config = dict(
    num_hidden_layers=13,
    n_experts=40,
    d_expert=80,
    normalize_top_k=True,
    routed_scale=2.5,
    balance_bias=False,
    norm_eps=1e-05,
    learning_rate=0.00576,
    beta1=0.95,
    batch_tokens=65536,
)
Below are experts of layer 10 (counted from 0) of a mixture-of-experts language model. Rows are named router (the router's row for the expert), up (a neuron's input weights, with its number) and show model dimensions 0-127. Each number is 128 + 32 x the weight over its row's rms, rounded and kept within 0 to 255. Numbers have three digits each.
After each expert's rows: "mostly gets" lists some tokens that are sent to it at least half of the time. This comes from a sample of Wikipedia text that the model never trained on.

# expert 24
router:070133069115157103114110122127145090171137100118092147175140142140123153137173141163094173130079128107135122079098157138206108079122129112078149162066129096157106137125073148115172087182116123132144135040145100107077133064218107140122180124143085156113123150124108147106192154133137121118107109143076163092127159108107150155171179120080071178129126166155134160139117113131186147170114
up0:112131139129142196142155091137164124138168135133136181094134132128136123206079154125126117110113121167143130129079112071075067170101167134134118152143127173132171119124156176087111106136160123139125087100112093116134095114165108147178161118183162114085121161163141139101150034183113144161067127117139106176125097115147208115121178111113097129132094148167104138211150115040123157127073
up1:115115129141116120114125110068140114082172108169125170152063151158148142129195155213137120133095127143126160085094089080137128148082129080149127176207119137112079169115162123087114148117100083125133191135140127113111138106170155160125123129048153150124088147079167150061165141078150094145145144121137183101128158140159133123095124114164166079166145138067170166101059106151135179144137
up2:151163156073177125109141075173162109162147123142140050100118127152032134167142117110149117152132146137089154109163146147157153129122145113150169160094127061156147099174204158114147128124119031088103094154126131104082153127126148162168125126127090156076119160077117110165109117127086084142074109101133137121110163109145124162072150150120134154110162144138115146214055087110104153086136
up3:127141171106094128135125122152216097094076124136117169155133091138137182117156179145146135126102142123131119131160163109174158119135127137130111192088091123097069101113151126075155112141095104171190091115115112086157085107158144156130059166108103052150136125058080157132170180100103158136131116118125115073185159198089147119157138157118151106147108091155137128132126206060153131122084
up4:174161092096084167131143219086140072124110147134161132159218082097135107155080079092126140130050130117107143119142154154132132125148138142100122144168085148099157093162107137111160149115103089203116148089162136054112150105111190152101137117127103191092151094138179116137140135162158147149160111110145145144122160097164053172108167077114147118141105084101105093170148144142118136086091
up5:138106147153116113185182110122193133141138088092152122168149120127117144116138211120132121121176139109079103131176121087150155133122148094085209156159067083108114114104151126185143103159101130127142148081086094094100111061146173156115068157101099127105116115094126115112095172117111142103190134111135146135163131117098162211089087085073114107121188153115150140171145124163075182083124
up6:087113138143127162118112135111107118176104156123153127108085177118141155071127176155116101134119093154099156067137072103108060088169117135201168149115140060128115110086111095087177126081189183138202109143163090153140174136162117098136102144105080143080099130162108198137079077176161219112140127129124122108129129153125169145175138112150099146136146102178098133149116104118125140145081
mostly gets: "|", ").", " •", "===", ".\"", " until"

# expert 19
router:127163155096077079127213076095182085114159127124135175130156127079134125175129153148140138182116096129130109126132153114104100109093076127100168127098070121106111126127159139110146123140129120062134155061135027133169179137104046139161133160078130154121072142123150132157116129139101156153129136170084162142145152205146141124130142187106135177135133098121097127175075160089124163178144
up0:154099062106108151099112135172120139063139121131194134144153097081099100155100140185080125129171120117157146160139116086129097053098122153088152123146109183168089103086149088104097185149091105144115131094111151144117151113127134088119174099133098106170101128083174090174128120179120196149064160112128148131129148130094136146104132195073114108175129115149089146145096227175122160154126
up1:092107137145137089137129104087089158138120167113106122079123179080187151149121145140097111081085108171128101087145152159163118158059112173107160148110105136135074110135132158174111120067105174155109155161070110124117138132157081159169159115108183120116141079171124103141158091116122127137141189108081169124111062192128191087128096124183134165131127042173063148145103150105162142105136
up2:120137101145132114166191138116138126141121159181167148168173062122165152146142086127187105124109115126144152176124109157135131137146076131077200094126173103112092135099161119067127143096149118110104091100107075096157124118070078130154143136152141163115128113118085152147117116080143202154149116155061116087082164184168156138154108124078086126100198094127072125206107147090106177150121
up3:125118153142115159147174097095070113117200139114122147073152111125131127151081139136074140096176123197066140121077065161068164122095108138091156132142114158093135129107174114119063123169180140110106156160123134097163122143144075167130122164106144166118106156145195136075082142071084160135135185139125170132104115096141169125168170132113111109157170116153131079147105109123091112220161
up4:107103138076146123119171091066044125139126114051091184119156090094160107166065163105116164183108077156166137132179174081118049074081129146091148095141101166138139160116118147130127197135179149109088103135086134163082157115152164105109130125068169096141122139114179131173168146107102130151162084163115145142182194112141091140136122141125145116135121132139104123158134158131100132143096
up5:126104112130126120102148079085141136130121137149069219104126130138116144125152194132116131153131096148170133114108142141129055170160087165086115141142108108097158098130108086166140079116102129151110176140153040115140146152098111187141157145181125114088139149129146141059206122172129119071161191091101114160146155119116116101095162139163200079182183158100081074153114115109134153120121
up6:196084145138109108144050104119084089143150114112158109166086120119097129124068160148081158134094116126153143074134092144142045161122151096116156097152077101143135086136125102119199113119156146137130155101087151120149147165103140140113096137098137159100148178125081164133109116152110120142127143091145173121121160186103136237076148141080092111137179147163141178088141169206165114111160
mostly gets: " im", "ject", " sub", " trans", " program", " high"

# expert 7
router:091115118142114046145158095134104126096147107110114153095173102107135108158102102180181137101123153123120077119131183110093095142062086134102108093125055104174082156109116062182161100166119158125076147147101103102157168112160157121074118122110111132128162153133133141174148172144091106172143189115103087166107164138177190128155147171177107134124058125170086188128125102073139134151117
up0:166160150151140117103160135090169159180131113111084131124122176142171116121075090116158119081119206092150167096184121135112097085105106145113137133107124161115110176121113139050184124164116182115117107082118140141127119161131156162111165174088105119132150095116106118062124072161123100194108080146079148134118140167169096083127135163137136088158167058165080210098153077123102123119160
up1:154068112139051105106096085144103086152131125163142163132132144115097113193124069130137137165132137144173077142149142063183096120095144179148123152087108100134098138117144067173123132187107109138130151085137128156144122169100122117137061041079103140076139120114119105078204137064160147123162154135175082133101176115165166164124123161107132118131095132111156128180131177084121174127143
up2:129156107136141091101160079136134181120124101178042176063074099128136083152143127158183173071138141151124154121115113124114124081072049135161111096111138152150128141148165161145106110132090135160105106111114143097190104138137130133164135102112131114094086144109194127086143105115161133155123149101158137090125132161188089078138138167069117108123098131219140123156136148069126169202174
up3:113128143120137129142161163051126161079132141168123142092127062123153130107153135124097160123110136184174112147125120150122096140184094132076122125172109106142107129117051144129136086152139113086159150170212127113107085087142066101124109096090116065197127071127178153165141150150104086086132169107142162122191104139161158102185128102149077174165160176172139102121137092126171086103101
up4:142136093124102076072070123129113119119147090121110170134130118127111135132155081199101125100112165086009157155168164062144114127078109182087181146138169099150099139103147123151128106131077115196088181075123120054169133171134176139130126089143133145119134120124104172119160156123104089172159158160132102127109111131190093153128170135093168110163112114117136147076192104110111130139129
up5:067159131155166083141107163152132159132142139185157115166092133190134087139149162125124141117128121180100104107127105152120194082086102119052203171138089144139133084181121106101141137103109059171049106164124121040145065064148136131105154136124143086140113140131110152168144135148088082098165172146090095115112148122107138096161148093174080137145112104159163149142136161115082142122130
up6:125114080132130085101170093108134151116114115148092097072076155163172128140112134147115097116142101122147069147122147145145128088064141148093132192172093101135129146104146090164138101137143130118146098137124177061126155115137176180107134168124111143159116165147118095156069111135120149112096153180102073034116158192198121097128207116086173126129160151097110126191140147172120164074177
mostly gets: " K", " R", " Al", " Bl", " Sl", ")\n"

# expert 9
router:080112015127180127124116167111144069187158141116091157164098101115114129144181118196141114124093111101165099136114133146162116031157166112088152145089093103165106114118075101095158063192088128119149138076074121099086168149163127104133167144103138128178107117163136161115171177168063128128126166112102113125097138142124147116146144144091145154135179129146124181129124116151147128162152
up0:117111172190133150134153172115083145144168151201111073126111085105049097125105106141131149059085122143042063111102159096098116096150121103081128167147112070121109101128124107141134183139152076113169205154138162119113110064140138136125128108186115099107173156104150144142150137119145076114122086095128126175121165145168137124140146102123108144105136120113141096142145057180116114103208
up1:091113126131137075111142158102151136095170138161092145113172104121135179128167151167090107114178126102158114165079128152130109094105153122117108159131090078102115115163236114097124121153135069153119144065121157063080153143155168110122176160128121112152091058087198145099093152133148064178136134164092157169097127108146150097170156160131194113144113106130183166126117101136187145128168
up2:147166155155094109120094161058169153187147128107115183175120104144151107134137133189154126131071126144138101137114090113166103095087163128140051131122126075130133118163120125112136128172115083195110121142149118085096159114124132134171110112111125193175147077117052080170090143124166091133156184144108187075048162152160103100093134108117095157153123101118176076133167137129101098150165
up3:167082100160130177152067110128123142162181121136145199111173078105110168120132173164199097082144196106142117141106105123126119096170099133087130126098103113074148125149034185136099111141099088093158093138153147187087103163173141080137139113164138146125174171136110147129093134143130078147114141071115158176136136121094108142163112150128096075151147150142094085119068105082104184131112
up4:149122159066146118138098160129141108072085122152141099166099101159129133109095156135138170130116137087123138122111131168151141117135146195130063101088152128113140134082110175100158102037103136176140174131108142145168144116142093125136150116105128174116118124170143108135189213078107150135046129110050087129097126118188125129084178143081123109177090063116085132153139110153172120185093
up5:092142079144168088107137132118127147164252125127089119128119160121132117168211116146103111097119051152101123173147142132139216108094124099098138125137115159147082051139047105154124146120120093072120135098129050143153086184120154168079101144101094110185136126126124146064129162160132120135170140112133103119141129146114119190125132107140086138091090138128135141087114134138099154163114
up6:147101119133154107103179092098091124138096165072100145120159090135079062156136123132117110087070098116148099183194178112151131070111137077119073091164136126103181127126067166051130120120108111131118126177096179139071166185143112120199123083140115119158110164119145130168073173123130101153161092150136145087165119174109156165179119111113104156146114095107145160130103141164097169088152
mostly gets: " |", ";", "|", " the", "The", ");"

# expert 0
router:124166130072190108129186148139125054134143095182112127128133110106087106172123120129191183105125089095107142061151125134207134124136108081098083094120109144157071176126099155152227106162143079076126157119108116088154154103161077153103148126118097116157130100125158110138145145101100166118205138141085105075099128123152183100114104124086119102175147186144130150129098104114140089136114
up0:080143179114091137135155177118113157081127085088124153177104138094122172128122132201076137086143144160146219172135130115133116142131107147082094078108169180167128142134154157114076063116136194054120134131156094086128113138109057126147087087126086085116138140112160111188152099121166131095192122162159103077108116125176133092129115134112126100142119167137097114154197113118153144165101
up1:065130123113126099108141103107102119141116162214053107122118157135100113141139116076148110075099056154120156091132104129112104153153120103132159112128117094105149117143102121153151110148089066172120167198192128046166181152104098155120107089092105172121125075125130123126176144121097107114221110114211127101166103176152137093134092145151134179129106158144176124162116085160143127123146
up2:125136117134169158117133142184113108116127152149033148193124104091076145092085083072239111148130177126160059119154131171134095122133124095107159153145125099127064157094161123090142084110177127058162157167120121140106118105143175177136121087151169089144131134137099198124158175152134100134157140161117148112140106110131089131179151113114070112124075137145123129166140165157132144086151
up3:143172116132086058190144148116131139148102143195145153178182105120151118152128175120121160085094089176114180078146135140131152115122049078119098148140109081151137107132130073106169093138109119193049103182110111161176143093108148122118141134103114171120152156116141100113138119141115106147096085159116066109139134031091139158119098203165114108102092118152101141104132151185130123118087
up4:186195125117094195134135151052107122113133114142079090111140140106107062092154147114141158118128142168073131095136105069150074108173126089143116152102095143127159184132121126143112079131107098080135158105090165113115133149133102091205114176157143102084126168082121149136177087115112121130152119165140110072127146071129212199062074101159157111171131128110093132111129137132141125132176
up5:095107142103086207146122102101214161107151100165109106111170176117121163182129141096131129105133146220102139104159086111151117106127149144150162165140144144109090115083111139096143096082170156141136146081101090120180144120124116114134182140098121157129078166112121114084150073140123225118134111149157169068107106195125090121138153145144061140130098144166105159158151124166169066163127
up6:170186117146115145122110141097197105137139123126094122140110156144092174150105194146080132149099134110128113132131138130197163111135149100131129103092094119154170107169107174111157145128130115069092176146137100089135144175113118134159092117061117153134188085075123131112108175095065112129174124138159100116138083114159144100137104218127117103151082130162160055133076081089195137085195
mostly gets: " John", "ington", " Green", " William", "á", "í"

# expert 32
router:083095116105123069121163096127110081084121140116136130137151154105089158135127127160104161166102144084127156095162090172135115068112103104126110163068138135114143184094162116103152118144157104072096200169125078066162127116149157170123141172033028170163104150116150127195176115131095142148166095139114126119126136087127137153089149131133110130120200136139130100162129161082108158185108
up0:168138120124045107161114072090156157115092189081062109125138112123119125080161095126106139162109172104125164073135142126087108082161116138077155119101084162195143126087075168165100073103102066060130082134134138142130131087166147132118116132143145180129142100112147169142164100131185114103121103101123172136192176114165139149151131155163057158119145076176168131158110134101157148142135
up1:051119088094075103131162113160143159063135115105094107160137139167088135141116171135091149157180139176083132169077119101166141103071152153097098121071164095163077171123125182177104117132138095099155116140118133089154112097176134101130132117126100094138083122077142132114155132145193170150184170120115156134094177082146111107078157112082116107124142177156089148161192166106117186154169
up2:077111159117094154151156091109098133135121177083117092144114137104135105125159143133127153081134145099114115121160084239164108144107143126065057114093139144197119152115146088164134135071150154159104085119112148099137146137151127135093126081065111102113158130078205173069150139179101117198136086138131177080139134124114131140136141153093126096119152151154071136121156159218134127166102
up3:108143161126199206115137124142138114056159070138169128148154127146134204195129136131091127122132127131084124166077132121127137061135094161084156144169134144142086147111163133134159105167128169189149179155163123136106087079114109123147147132141131126148098117171148130123204149067160093127139162155139114098123120137141121061136087077116132079102126095120180092093139040130159153063145
up4:134147147146118091126118155101141081134134184118175125118107165133196098169114188110112098191126154089134080098181118087100121118104082148163087133108096109138111184157160134137186084191137099150143114087161109051139061149126089114149123155104088099096119133137137099132143096124103116167177153166083162163129129062167184153069138169159103172117187122079151097128143109074138105134107
up5:126158169134150116116097096189122126175133160107106114118126148083146146122130160167130079162137169088119114098101077129166080133094143150055114089081144117165170170078131071060123110120063173094148148158109127096134134181123091139179096158132134101174097104111156147200142150137140107067166144164074099129134090103194133139123141111156125139156151142201122153075065115120117111185159
up6:050151130132145140167123144091127145130086078129116118099136155157106141128089097102143126088093158143138153106186211128099108091156134184135133178121163086169155161060114113127095057134124126203066088123088136112137172163082152138162152078113062108137094113160128142199088152165117142120125059138106154123157150104071161161119166137126102140179094125094108146107112119157175119146088
mostly gets: "%", "}", "otes", " Total", "ments", " MPC"

# expert 35
router:109119086049156168110120147142109119119149199147144169158144121096106137124123088140181125096111096067148114129154139158150106097136075162142189191098074146131111153131104142125182108149127079136134104120135105133119105101095111084111130093135084136151069093166156118115126124176056133128138196090127127069118200189135093156129102169110147164139117165132133137223057118138149151181127
up0:119152110091126131125081117083093121115130192091161112116121163115169097170100157102140105063063158135153112087149170154184071153158114127127121161094074142085138126103136063134118134138114131132105170091125119116110135123115131072156127101121141132150095073115158132124079106083148197142186176127123083109175164114142105172105138142087083120230094108176106166140113165128185105199145
up1:124130172210104162089198102111095155121162145180145114123147129091166126142152115174133155137145087131128138096154137133133111158153101134114175139179101120116131076100071089159151066103139115116184069138103078126197112124123054131117099147179130066173133124114087162154087168121142101112142137178109184158099103154145143156121161164123130188159109098144065134179150108088086164079108
up2:122177102065108127135111155134135120159136066162130109098188144121095130137193199147189097144166110055097118124129150075170124122107158106177113168085159127129122133124103137184151080073188113188138104135089067137112118086083148102044147101108117135110132175167115146114080134157121134173144187098078157102148123137108141132080159124114123162149079183169154154174131129124123131130151
up3:126054158103187111106128090108151111060126133151176144182111130136184151170128122144141102169139112067135114138180153126166133145142093103129089133141100138120171127162098149041096055110141080141169094142143104059159100149112123120073160149062051128149144144154123132137151133202140151127118149109115162083102116144161155105156119053150095104107132070121163125158143166142108133176164
up4:131175060120071115131126137136146093132135113181134120071160079072153145094155090175193181106135074124122075140182094105117126138107086095145128158154148164089077146099127166108158130104117174150127122129060101102168091139164155172098195133084085092163097137118095139132106107118140143141137112065094119111188115132113132156109099144147092175148114093163113127106098191215158164137126
up5:134154154136110098094084140155126094057133172125134157122175107084110192079102160136135179071107070102161197158128093144144161129128156072106119133113093152111129126150117139109095120153101136136140164150204130105133106149143102085070104141092098152172099138225138027131100143165149128120148115134096139144132109123131084198084102140160157123146119094173132083141085130175172164140130
up6:106086101156107108115165215086141133136142133157097118124101127132096143114167125123223109080118109086148133094121155105058058132110113091145102211136098176087105161147185083148128133099139132154195090121059099174115162131138128135114126110156148141158152101139177125102129126086076101110098116113080149161150148138125170125050105121121120103177144163199125123150111113143130179160169
mostly gets: " an", " the", " The", "The", " its", " new"

# expert 38
router:085156116065154129146170114120139083122180103189140177121185142074071134163144105126152173121113084113077103088149131135180172108115119084085100105067118154165092156082174168134135097178151050094156149165063108117176134124121114134095180120130117135170176101108157183167134127095116149128167089111128114122118175119136169127151098125100126091117157149175123136162113095102085111134056
up0:115139154107145126169116084094105166139129139164077147159094172120118097168107149139125148143081069177169116146141107073124118138159123178174132084130142158156110126119154113112131167124175082079059161132095178088097026121107083164114091134127177160101071097121105112163150122059146146135187088115156115123139172148166111174138102167123114087120121049167100075130078138160129139137128
up1:165158120096088142118129111129188113139143108120086063063197188111123117145108103184152096077161155114130173138117116100052180105141076141125148181114142163105099150137089128084175137135116077135138100167154163105193134139072151100151126113120075143179107157145127176125098114103086107114181113110119091101156187119124140087062145208101151121110170139157142184150139149116138152128109
up2:090116113152124098112103145179147093079124168093126149139118062124147193096127182111104163160160082139099166111129130096089124166113113071117102154114076087141115149060162141173110141156145163087098132165102117088153123121153084150166196125169119064144089131181156199102138112171194105110051153138145089188156173130121108106145161146187093113139156113127167109158130132151105099133101
up3:123188108159087132132111111164092101112099094113150156126085167093146122170071129104134164154137140149133140131077116149090122127113074118091165112114107119166109112121210076120106135140135102158168163134121168122193117107115196118134190160079168143162102116120047112118159128094133151148121083188134113074099147125119196139161122149204125060158107173139078093132078103073155096133105
up4:140178137148088116140149124136123079125166107082111239142103133126120077112161159158165158088139150093108107110079155101061141117087137142152117130160157085104097066144098190114123164119162138092085187179142151105149064096177121115105171136152108150112134120159116158115095124164149149071060151110107147189116131129121144164102138120157115109123093086112146212111133076181151108135165
up5:092137147097150160090100113101167121068090160075081161107127179122159170120113152150154173115082096099101103159117155102123136113126101128053167177122148073131148196150161132146104105135093071115120122181145133133147111116117130162079111156166105135090160149108120170178166070165100121172173139147125120178117143122152172165198172099114091133128176107126106079071132133196069154160103
up6:102157101170188104129128196136157096123135134124142102155113072069126047132157121150061146159073148105148136122151128094129155122138100129098188146126109125169121128121119098138153168114188151171150162147087084071149136143075129112133124092151124126139096147142135134144115142142118201097138157181060100042125108131167113162131053185118173139101103080156192144139123082140109072140117
mostly gets: " John", "ton", "son", " University", " William", "ington"

# expert 36
router:131083131094124158143122101131131108137177115138123164141115176090051079184077165139124186182139166116153172049115164132113131102127122164144153095095105165142110132137140146090105087139204145060171140047146122116075134123158089140085118103109148147106085136124119130071145122111084116098159186108091103110112160144089153131143098150148106116156152183143145102197102074110190130129170
up0:126203156101177213141145091095131114221127140137082129145088091123125125115164097129122115136124079129119202122176167137129094135129179160086139112171098110169130129113126197098122118109157080105129171114131107158100120079144198085169140098090111199118075151142147178092104109110114108137099119128119134173152142131133085135147093146072159157088107106095123130084106088149183143076101
up1:121140119201151107167153056181164121176155134095080142088122128081115171146121178073137129122120147186053132141160129096146108118125102126077159174091149135095147125144093134130139147166128122081159113122144078087143094114128114115119131151163106142055124104164100172125138162189090116074044137049100119123092121151092171118147149150128108195130167150144164156140159058145113150119136
up2:154141129129145116145164155160140152145161166134139143106088117084083146100115151096138084119130075085083172079107147208162157109155087177119181163141112139142165116103119107142089094099179122135118129134184154083065057104147087153128180155082128144109114110147114127161163136066155139145126133089145081105100071167108193082086103142093123103170180146121139161158186080148178164115094
up3:141171114091141148097149162192133081135103133218111127193078142133133098154127186131151104148136138092165127142127130148136160117087084142153180117124131135122132149065100170063116171140203112156135128097149088086150100125120083168090132161090077174084125165118115141080171155101078121130140120098127116101131146167162164145082151103194180118098095131073064154125076077107126145139134
up4:128084095140094186163157101131183115110159141152137135103117120118118097139086184154159157147129065078133128079155107115105160158140117193101103175162152099131114121147162087137095090185150066188149112108164152121096202100113160140126098106163151095064121115112159117151152080197116156129166119092070145132120161125076148103191092132148132141155108161127075108129071138080165192110134
up5:126124146136043196116125175132122127121173127128129104123083153140097125150199104112127112173106072126124142086198161062172158067092072126162124207136142170160164124117114137131138094111135130106158138027126091118104128125065122114113103112133093100151107094181098109141106087104169180131171157131114096142090165102098120128151111122126102119112149139178121136128167094086190133167180
up6:181107082104139212118128168121101134122177145192175130113140121080050140114122178138110162175106086143116179128151073157138098089148096090220157080109111074141146101141101103107149147110148117106143110106140172106089163141116088093157114125081119119091093107152151149117119114104070114135157157111098123104161128151162139184154141142097104196173165182098131090106070083115157138103113
mostly gets: " A", " O", " e", " E", " Al", " al"

# expert 27
router:116093106121115098105117091098101092154153160105114128193091178133145106117149107139120128092073134115149155172117136138161089078106135194161175143101099107172089188114099166102140096151174098128083169130092119105084168124150124139058148110102083084130084109132159150106138157200111167076135171182078084117111149185095106174105147163104140124127134154154141136191132102161215116154102
up0:107177110114119159156134168119168129157157092080147061138111109126099129106126136108067081119155097129139089121153165159111110080126191124168149109089132112178132148130046085125111115172150127147103188097103130166090161134121122118142133095120133164135078095166056142240088079165144156155143087188138081115123104144096161170118121078080140120119098149156116146154155146072144139092080
up1:072103159111142021158146076074155142127131146098083116205151089115132143071088095122152170181163182201116132154182154129162135105131116173174101115138117115157114112121111098167117143154171105147140144137082091153168143106164118140095131092118085142149161127040127108139130163112203141119145063181126102138108117101102081096123071085121094098112139151128114115119162135151110149119131
up2:115129124079153121126157052172165094154153168152092126095151086111138167079134112142080078098135100104103126152083152136176073174069140190120172120156126137148104122131117085175154130138124134136149122156172130114143058069119169136117104142146079187088118123120138232139134116179096129069131148170114182145108085185090093121130111146090163144162124124131083108100148113128121119202119
up3:114167178154151121120143110094130038156120177155117117180145141081145141082127116116159142136137150089122081113134140116140173107142132134118114129123126163093094058102134074085089092151141068147157123126172182103054055160132123195085203092068131165197095120082117094112126139140100155082180114142145100178101100144132131172168131119116173119129171150122123139142093104134150169158103
up4:148098108159099109136099092145169107119092144078129150103146137078141167097148123142197184102070157130199138158095169159116124172144080135070174099075155076150071164104072136138130105126104082175155132106101108191127159137176120174159123086124148146170187092121093172102146179146155113128142111124114203166165125150092139140056093166113134124141128121152111105172103120165147142160151
up5:185093110030114090107057065204088077109120105126137125164187131159121114214126163109126182115098114108098178119167166138110094152130129124111124133088141133179120131163117110140054115126159132117141134147146155068097134125210154048089110116104164106150095101121104073142144141129133130088165127123076126147145142122115115145116142176122173172113136123165144108145110175148106151169113
up6:099159140059102182166139122146130122104139158119115115139038126106118147121157105104148063153132130138154150109147110155119072129131112170116117168107132090089123224116164145114062140208141114105088178116140095112108170100115106159146117115094126133085129142198200149138142158161081130103106093077085115151090188048138129084116174144116115151105129124138130106121111108108212132105100
mostly gets: " as", " th", " The", " As", " And", " including"

# expert 26
router:131130123112170090110170091116136124133184154138081112103139138142097128160088076141178099135136094115145103113193120157183097107133156155091113178103134140157115173118139185116174153124154077053094164095072088114152139141179162139123123102134098138204099114108137106204146091121091138107159115201104123092088146210120143116149072116117082148160157161188095158127095154102146155131084
up0:138205128158152118152126193113091100114132145130123167132182155183135162107129166157123170110119069160135181141143120152128124123124166185187074158079192055134153080121110085116089144092107089107117135143090122144170105150089137151156110154141081117125070080135076097113133146108069088141118168189105074118075138153111154124138152093081082127157122119131141100120178117108209130139112
up1:124151185148135076064137116079119082099087190153095064132131091086147108132145134162130067130148087130152110101141071144188120125122133182149139098131149137110127115101152094045160116109114057145118197148144122141091116121085119133119158126163105126129112065149060151100155140144170080124150118136144176079128154133190165121127135129151124153151125080147087091116127101162142175121030
up2:167105145116110132144135128109153174086151198139135136144144100131164159095172168137115117111109148165165105120126102148108065080108145092088122172145098145150140088120054103103105198115101127136166151161102092086048154179142157132184121195144103119157099082153099141120165153119099143062150091156049067152151128135122138161143104082129106150182145111183131106163110115085170136140068
up3:129100105124054088091051152155129108108133067062122137127151156131095162161097119074103144131144108127118142076150138137145118137108174158080118153146081171097137084128102086175128101173131095052139145156136145058143128121138149111143107065120091119100109097158121088188088157160125099077174139142167118172100160128162149156152165126114160146179076173142155178167139176088143138128187
up4:074170126114145124177095091115149108132127099114152085130081079128129129103135118118082176143184145137105113156133166210122085048091156097108082132077094114146134189097132133110135164082129148176139129123082162143146157149119105205120178091088074104134068106174165111121119147162137122116149083163153113133081159151168090126109157114108142118126137128151097168213175120143131078193141
up5:126156105111123080119148131067157160135155084120119115117126126168113150145102160133161100135100096123145121154168180082130141142152074150118154112055130175138116143195114126145082147155132133115141095128076133061150137130205185142084095129085183150121113138151176149133077108128134090120210141151148123176074120112166079117139096085184105132141094134207098106125125131102151040133070
up6:153119118129145151140032053120091097171077114132172183161117050175067192118105133123165111159095103127128143103076121134118093107145131154154122106110135135126095107111134155100116162129164132126101076107085110100171121161095135118177127092164153147146142136158123162197129074112118093106136120158108127138153126156136182122091102147107123139166133147101055242091086158085133158139130
mostly gets: " new", " National", " film", " Green", " writ", " lead"

# expert 31
router:129152110051136144137073111096130112127158139138094139110138168092091059197117111156097154184130128153133214091116142149102130134144153136099171106078124124124121113146098151131128098117157122092183114090084152085110121135168068159128132135163167114137107153187198145130124174159093114137147191172118100114120131123150180139106106143070126125211111095111130123213100069104090146078104
up0:135136134054168089109084162163171116129138059150071144128186098137104172106122178143098121077088119151162096128106201106122064110143114119146110077186124142143177137120149087136191119119110093156170113091110154092162099172161086128132178076133109117177166140128145150164103131149127046120107135164174155154122140142067213112084142149082120108135157099124112118149141097134103114117151
up1:115137106099153152134166129149096070062115133049141130147113146113132104161121198120168133093125106188106138079103135092160120119095128166095155168119117174134092092087094118187140123120161089119147134175150109111108158119107104162198214104082090204141163079159159090140133141154115137093140124142104173092079108131146145132125093033153175111172151154158117139117141128136147065147123
up2:168125174092153102158063162101073110109166128144167200092100149134164151135100158150175082117181110067112177158116123132091164157157089147114175084132087164136126184130168040135094134156111063141137120072181121128169147166161143100114136097123116089108123162108137093097092135105104115137151173142126085124140171147131167172123137139121137182142094108123125048084085116146144167124086
up3:142110164212114134140066159159130096150168169173115143161121151103134185131085135146116147103179105174140118099100078126131159135140126134131109102119089143160104142091170089112208092153195153061104119105089127085137122095135107137118189075131144130147114134202095144110147099076115093147113130127203093125106118079098135154119207172144130098135129128153149094188070112111087087117111
up4:161130129122158146151118152089148096170150149133051102114109120110135115183153123140135147136089093133152120108128106123065153176158186103075120116116104115103071132098111101133146189131161120180155114085152088122085165128102147132123123100171076135077125158161114198194153114127114162218116136152216135131100113099151092096159100100125112070118133053143085165146160074118107158072130
up5:086121147137189174119084151112153144149128071164134169126157104110109130105113091154138130107115154154149149113113187192114123102154100095083112086107097191112164117159136139139112088096174145146184055153138147164102068104089123152135138138110113110160083149146163121093113080148133107124158118103112052110129187096089172162139114146094081106116174083097046130216132158080097144111149
up6:152092118115158112120146133083175111092148134115123156149077130057147166141065155099129093122102126128080199159084179130091074094126127116080178095124174112165152092128107131092135160132129108076126145083079160127195178190147071091146057121089094137185169088120123145144170151138147109111164120166126180136157138144133145176130149154136161156162120155059116146121107134061124114132163
mostly gets: " E", " O", " U", " pro", " A", " e"

# expert 39
router:101151127133129112170086076096134079142223121119131164168129102132127160136135151196090129117115099118103094098145142156139097057140149081118181134104096107139066184132124157130181129150114179138197096118111131115051160098162075146049135089115055157186111135157110118157168127172132167145165169117136154103093080100127156142096153125098120133158102152121111157115079102127140174104117
up0:152105142099121154094078107128149131097124086114104116134142129097058157096079077203128181122089186109170092201127137141081159098095127145098062152070123155106099131157095154096079131136099135179129160120145150108101145167151135151143133099176137110149067115145128153202114126163131199114114186106137118089105143147141112134063133154063153162111155104152120191167126166175167147138124
up1:112063066131160100128093118085152141132102152120117155153131125184153162125107132116121123178161125111111135154158138124103059105097086209115069151190061136129171095113129100086126122125051154135135087060109127166114122202144152091163139129162103139164109076130103100164143174110119126108152182133114101147151160149135141112097142158161109120176155086082195154184153158183159131162121
up2:173114127145125131191093084180132152104136128175092138076107160151141081117107174108168112174138051113146161089124088100110151110155119181179118103146089097125091100131119088140058141129098114146122099128168091174159148157125158109125100103109198206172101099156135120158131178170153105095112158068139114179091109177147192098135041121133120145123146144143161081110118137113134151143168
up3:156098141156141132176123140156088085113168151165112169133168129070156158167166128140107056119087181135084129112140163140145085102141122121105142149177097108131133091051122125098134175110128156141120084106120080139143098200074130067184089126136156104179085145123087119159208091155083122171130090155135070146076096061146149182128104132125150129131162131120122153111170093132180143105101
up4:201135122170103149133191150123077157158157068122137132104115140067109156147106165154142086136110136090124177185149127143121171140099150084116188101156066146171128199080157111134099221174129155141116091060126168154214088154134136121091089116105116140099109113100083130134117158151127083132164123083101145144100108136182154098099120175130128103127138124127156136112137099080176159098142
up5:094108096138095089215079082054126088163165142086095157133087140093159205144156106146134137119091126144129090124139139074107086086119118054153128093081138140180078135123126117125130142136101091124142149099119127087088121129167188099143153134170135112176145116166136175144078056129164200151146145160155128128166158128174141117177167132115107129192093153123153122148112068085130131109134
up6:111149124126083146087134151136121153151170083174119134140173171135131114123111131169145120143124104169146116037165143104146107166145159124094181112154141177081094129103097120053199172129156092081153110107118186104093103102124057137111152073109127152197110163149156110189143124123142177106116139099105097153120097091159148146146157117148054099125190116198131110090086083104116123084108
mostly gets: " \"", ".\n\n", ".\n", "===", " =\n\n", "\n\n"